Weights of a small mixture-of-experts language model, trained from scratch on English Wikipedia.
Size: width 96, vocabulary 4096.
Experts: 256 experts in each of 11 layers, 32 SwiGLU neurons an expert, 6 picks a token, a softmax router.
Training: a variant of Adam for the experts, 245M tokens, 3740 steps.
Below are experts of layer 4 (counted from 0) of a mixture-of-experts language model. Rows are named down (a neuron's output weights, with its number) and show model dimensions 0-95. Each number is 500 + 50 x the weight over its row's rms, rounded and kept within 0 to 999. Numbers have three digits each.
Before each expert's rows: a language model's description of what the expert responds to. This comes from a sample of Wikipedia text that the model never trained on.

# expert 16
It responds to: Words opening a description in biographies, such as a, also, both, several, numerous, after He or a comma.
down1:537456470558442514549516538477491566524510507528450461495456422447509454423408512526471500499533535480513486486515654467496481516515435508591447538483533486535443596500522572502522604419492547570496472383481505505453574450573446486579391574472509412454489533537477458412513546492593539523
down2:459472595576443538493500555540531580544522444542507491560559479525483535481378517454539567524531523431463391436565529458491463506591452452476532471515603543456445434408566545526512571485445599552437483479458471524517484475451514509453525506454507496421384536571479522431491475575556468486
down3:484507532502442497478450478489532564452424499546523541498447488478554529442471543617575575522517542526520457433467526478529549612538504610565462523449508406541493628566536551407496496406472454542488484408508512542495438481427494499479407480542501439506530417503604460447557498430525523501
down4:420521464557462462538583506565406510514415505573533458545575499429546478525463488528571482524550548530591491495471461440508515466431504471545536469622515574561507580567469421466455509444582450497467495548492419558541535402470526548454480526409486557596513450460514493513498588504419544506
down5:631494555423562455550464515434538525459486452516460500436477507521422503533500472510502499387509523491442519524466478496532422461433453522431559501474522552512428461579389468437473501542520561375623524464492494521516476619443494474501431471618541549460478513454519445515463479472556504569
down6:466479544491485523487513610515499585492547439506616456483448452533459402468487531482438480483570485468478453510536462549464395460473525555489505486462584510522521589492572437545535391407542407473500439430485580443482505475445454397497485445499537501464517478495503507438481520496603367487
down7:590515437456511421506466493561468470506448583526558478558472476416412510523445434504519435499486390403494458509481600395517520498452450459545375548453509463508470555434429592537530494494398556551517531443472519523436514562471565505486462532441514481524446528445505449490493566506519482597

# expert 20
It responds to: Piece right after a first capital letter, such as al, em, e, L, in Dem-ographics, D-alit, G-rand, Mel, Al.
down1:468503484446548532570501531570511436507544468433394509524441355539444576571466542577477529519402426453496503380489636512473436493469470537547554518481546482454469470497541489506506450395463485509538462546522491471559496543422451522460471429475558462490487435406573509530546509494436501493
down2:453461440500513501462494502524492468507532454434361472474432500492459479559525456574443505479541535560531485507523578531573529506461515486473317551624464534499501480554507514559601533410532503469507547463473531523466496529539432430539478493459448586461389469503477591484465487607450471490
down3:476406471529553470577463517478448561516426414431471579511493553462442536415524518583485557480377423454510502583476451440508429520432427512551471491499428483481498473403417513471457523513507450487572489519544506562457500443543525485448455454430559518435518591491605429501449516456521440494
down4:452484478582578512522562468350468546490531507486486539544583521538422401576580462475526577450459563537554467489520416450602501476558589465469583486514503550483527551438603448538550512532533574448570472522420494492488499461472529505461482431589450479448493500565460475525489509432494514539
down5:427535526551580492501554557449484452591438496567493463490470523515454505577540545464510573545516502504592411480467571504568509469497483481544563593557521474572451508584484494629485484451550489425480499442456479483575514538472518555424584586417651521422491472467486492489514543509532469523
down6:535517516477481469544452472474478588544441532571572564406514522521461539512537422444555521480454499551457461537463465425509420486573534519429577507522557498488483459564537445454599480417459588422530491509570505497474526457405548487471555509471537501494513558548448592537563556564642435455
down7:491442579475452442522462489526434469472411526559508480507597496454483513466534631533453457529491449538493499477550536538532570503501515611541507546438531429473559561564472461512436492414433518522521416413485480442426538514436478583486538466564512393522593498490584491514401550472530432476

# expert 63
It responds to: Pipe separators between numeric cells in sports and election tables, plus semicolons in number lists and signs like minus.
down1:554554514462539526522551578536491438554520474565515458522435462432460500487535575476515502412493539509608412513463513541526520550457513449512536443427540594579470526530507493455434612535520489523583381522434512450516496633518496447399550621496548514541495529479494464481578520524473462539
down2:389502459505531529534495567540444460490444425553501583487528559433491524488462546438518442436546429575608483509470459522526511518509475476503500512506401488481438524492423535520423435504505387514540454509522447456522561494527478524651459474557441460444467402485521412500454478422549415444
down3:422436534490513517545532455466444500488616509432546567438511553461635492498548479508513457475460548492502451544470523496473476478527511507489404535606482497406453542546470497498461516549529592465450544541439405432431542550461574583472427547523435407452439509422441558527437502536527521450
down4:390546533551490479457504374469482481493457447489582532515532492450555494495529546583539510524490630510448590422452504558532560581434530497487527469457462450526479554502559501572538477502554543505456471520525526598468488355496402479483522379582509508553526520493561463446466505431497514526
down5:488491390584456480514502524491532484580514493445526525507454474452477510479602491539480496528441581549493446517479511524493483578524516510581521375515610489500469567560521459514315511431596534522520475592535540451478477590492520468546529419542483397471472514492504518505577530547503554562
down6:503438537429462502458563503469501501488516514541479560453481558440518538497552472502475532576493490478473527497439562597469504535496536567468449430541448509441530572474432481406578531540567624484460488525404547508505559570529476522535389525468494422493432481363468579513420410470538509420
down7:571573470498507380543517482390499548462480513549408493497502427468416507536528510452490489469501505508454499604511509531519478485425550517533560361517526578468555529514606431489404570543510582564535471495532523503511476569500487411445477568465518521561528478590458599494493498429482458554

# expert 8
It responds to: Byte pieces of Korean, Thai and Chinese text in tables, final digits of years like 201'3', and words like and, New, century.
down0:541492540432446584492577534359459522434440448431427456463560482505534599469560544513495513512580619425482490454416481501495456463544559510481479571514548508521414541476547473427599565553454525502524549476571506460529584524479523490482496576514477483467588507402481474470531499425493540519
down1:482451568511524521377435489495408533426505540476517521605537449545518544450452451449546571506472519523439440422559455477574502520529470522484551469485518494496528490496526520461377545481481504618467394471524418507526435587452531485509581434467378554591542560487534542540498478558479498506
down2:551499534439451544474403504582534562435472556403533554482481451469502523548450531443471369551514515512499511560537518431493440525428467491459477511525439550453502421511537616494575544528490435423494549515568469585422519520403467514454534521475451470534518504537467599431588503472492399485
down3:607494516482531494527455538415580499545539552483532554461488491473476588491483466483509487450463515440508476451472519458423473522479564516535494521388484516485378430440524421499537544439562454475503629404498512413432510487433474440443508488626525425465536546483452537431579521548491426473
down4:534484456472626464479477515592499489449527515504463482541462562450525508536489543496595513504508477491465474490562567514457532526495542547459536573569506518518415533505425444529575542416469543447541478571459522531373488533439463506510535478502478492482438447532547380581502533515544312575
down5:510600565509502553500500537529505543473408462515496546534533520374432435523442558507475456595504503447383451494462495488408476532493544552459563534498414503489501448523493564484642582437472454519546491473527397560504548551436467458482423493523488455483504509483599392456517518469479498557
down6:478363479542548471528569535420575570554494496472482474449496509516452457628473489461520485524507506388494460469423474519467541500547584508432521501506470519506540477485471579547570583568444618466486612489475494466513492560531467498484374458521532448470561469434479413497482559480508516412

# expert 42
It responds to: Pieces of personal and place names and numbers inside tables and lists, such as Lauritzen, Salvador, ITA, Racing, plus | separators.
down1:438422375535447504507471509475509473502575448554438555494577497508601425580518418531477456630490550558507489516496476496466482572484470415427523418439486478540518493494580533523470480513497430541499509430501444481378526415516478540451533407491510456468556507518512419397434509531519517462
down2:465504549515586573561471558497514423465489514502478510397459439472541461547377490590462528502361500481560458485468444474548468580455444474534553462492483492500443533498501380523431428547451517534542527543510530458527523469536483561475510423410582571490507546433448502584508555557513484411
down3:496579511434607575498492542551444456427527501508613506393528495500535433430516471489419506505451396563531479513476481523484544379473508506544476505572545484596564579466556529558504563444552520497513489520600501501616482556530508473515470530483486587413457439545507468501557470546495429513
down4:531508548513491441513429501400523501482634492499416542487507487510573401513485532560560562466474534494572474526560460506578465490482460522603577505516512509466394482510491414568409499557513529559564541535463461376493444509495569527562519434513505432449461522475404433537544514566494516432
down5:463468451462448540590414558504417534548520547524562477515469420488498428505547469382478591433463534502559597498499508477472575496469452493491519471558488466558619528529491522536466459529493456361530482478495477483518494435490397504436552510600595428451557583489531522487519560514466553485
down6:453445422478486416504474509544498517480491542486421570570462501498457429429576540488527461434497546546605533503469541462495391545496372426548481529569525463462570414479528483460434540475528562560413457482530474484515487444560562469515464468578541563604541552470523575467584501503426493523
down7:655547493470426458519530531452468594489506416587587558424426557501453506396494486434518436466590464439495535552463479534498554429518471473552484513427476496490615470509484470525645548545493475448515506518443486519496501509429564431467493556482510519548491484510463482507474392463455474489

# expert 26
It responds to: Letters and endings inside Slavic, Turkish, Hungarian and Portuguese names, including diacritic letters ç, ł, š, ó, as in Gabriel, Wrocław, Küçükçek.
down2:470501377508532489424466432527445596529531521514485537511563531552482511525539463490534545577408533586486469496458544568476417484585378568432471440574467464505513492485485569473511509511503446535565516460500486522526590525523518588547491495479527525494349555501559463546595572572455476530
down3:562587474494578472591557504489516550555526495467579498470524452494468397426480419422502565517470519542471509506446501488480412538541461590444563586552542506474449413474476489490488457480553404476487532543550444510562482459484470572541444427586498495462549534518561470614629501478460525544
down4:546491459551450490497464405471585446444534420457491573465455530571532517552537551437498531505457497457454395546358504561463536475507449588546562442571437530521437585546446532455484521562479482565429523490477546530514485498453612449483414434517526581496426448498488470552521498442459484489
down5:574603496432438503574502583460590504461507478501455540379495444561516459471461482524509547520547473509455464499415531475593438550466473576536566556496483445450450503499501525492498524489418356469457543503556480590445554498474449482491507395425528487558493507514521546518547481472540602405
down6:577534540475583491576522534443463605531459608517445377537566515504455536418428391447456556454479510495488455483482469574457496459492603526494542515521479462499502550491393520536476471460517566424467527569439543522482534546536408442403495411430557470551465489497461490517496539522547517480
down7:552411455482480473497498559635445469583495478475421453546482466465504497464452536523533501543550485566570453426644521536577521521469563404470524518447471477473543467524476480456437528495366475497455574550574494465523539511555506586470555483539497490481482522549544471565543502434632534524
down8:581407473463525511509509455499486456446475493509531555394480609489481477606448562478355507632498466446485446413563475434527522527474465499536574535485473483554455473501456453584528507581505467428549490523448543504504514469524538432486474553544537511474546475544452479456626528549544420532

# expert 38
It responds to: Vowel or second piece right after an initial B or G at a word start, as in B-e-fore, G-e-ography, Be-ograd, plus Har, Christ.
down1:444507502514443464556539436436533463552487480464513429547488525591438559585494534533554567463539352448454529547442631485512506438431490566477487513540467444545532550518562501530515488512495479496455361479552486574508464505513485571410490540539634552428524478472478517446527469458457499468
down2:471539534517564450421623502552533495411472492416409509460494461512548457477572537461478560493560460429462496403537467452460523461439541580469529469398489514485443504533565552486574527524535408416437504477525551427509422417482464379473512583551534555497548497507478536565483519517523551468
down3:489517557477399538363475517561513545509544506532495523494491547465516492454500544464502563573402534543442500539520441506467486534532452563506500436514491517517445589445456575546427470557503536457383499485508675502491505462414441505432606520438507484479476565393517463573460524521510511496
down4:482571491502426494510616495440623464507658506502486450489496535508496534564624433496540486490484419474474557489455656516450563498549468477502404537545477488468543427485620507466501492542524556540522537516488492472484527540545478483472476476476511528441531528582452451476506525473448576417
down5:506419441488430564430423511567512469589594464544492545494474598438456505538559468487492443616471595484568480484579558574463518507532427436474555549534465452470536458479460518558535520469452444517558501540444573490452593455452503503559494516526538455488495464472477583432574550462598492460
down6:517483524549554562520572391476402481485377425453483601475493451531524540424506520504501551545563411486526460489471502524539548478432566531451527568487513580624395575443526551599458618456482515536461462491503498533426521484486509576492480519541549490453513492469478439430460461496461490497
down7:426552410594445543461454468509438572468445468517565643481550500523482470412479528490460541482506565566431356422449493574530381536469480541485598543600514462545499461503417478460497588553494449487487468537504458504460475457496531526574523545511495480529477454479532538467520479493498498429

# expert 19
It responds to: Pieces inside name cells of sports and results tables, e.g. Olympic Games, Madrid, Spain, plus name fragments such as No-em, Est-udillo.
down1:502496569469542391512522507530482448438480557558494464504570530499444604474361547535532524493456462523632550464627478441479509531497557487481414490501591480457540446531484459551537435415585535468523419432479463546496552519509516519387537529489562505467444554543471499452520536496491573515
down2:447441508509533455542426551518519508460485536456501451436435489469589453532478508494565543522575510485498483486407483479528505543466395476525563538494552510476343521497510480511601466551474497568524492558453469479525331449475447437452502457536535516443612603472453438491519477463582448483
down3:448608458447520386489524497486400525459513472509535468573485510426471590594518504458541512452466550513403469483477466453509543526460433494553489498464560518507461518556450544515514526535478561514478508500507433585521575342511569514541522485465562573480585479434568492410563439485535430440
down4:429589456483490489551470521532501504441583385529516553390426530520458525438529492549571504511443540536535500610446437495465433518479468432485565449567493462444519485499473462549419517459517525488482415442390463472556564488443600537477437394473525470544480530453543549486504499557428571519
down5:460494394467527420510533411462530493496463486433519458443462504453464571442467447499518502412500499623564509551500591502422414529568453478438510523467477493434477453574440450371520514419519464417522535609489447461503526569433555467447532561492542517480525480495525496445566483458583541512
down6:467595462491499521485470531530469470552512506503508525503576421476516470557497580444498466474472546518514470539516487578583516433470550395483458411471445502485538531471446542409508522412583504506554526409547436509466587523490562472426378420476461499435419387449528492443504454407568478483
down7:417440475526566485507484419497542450477467590536485482566452568450412535487417530507573454491492392481483465525472412511450589488486470573494419559581535568504424500501568537481431501462487443459460509455400521450463559461603449466455480473525527526403493496492504513472449528532500375561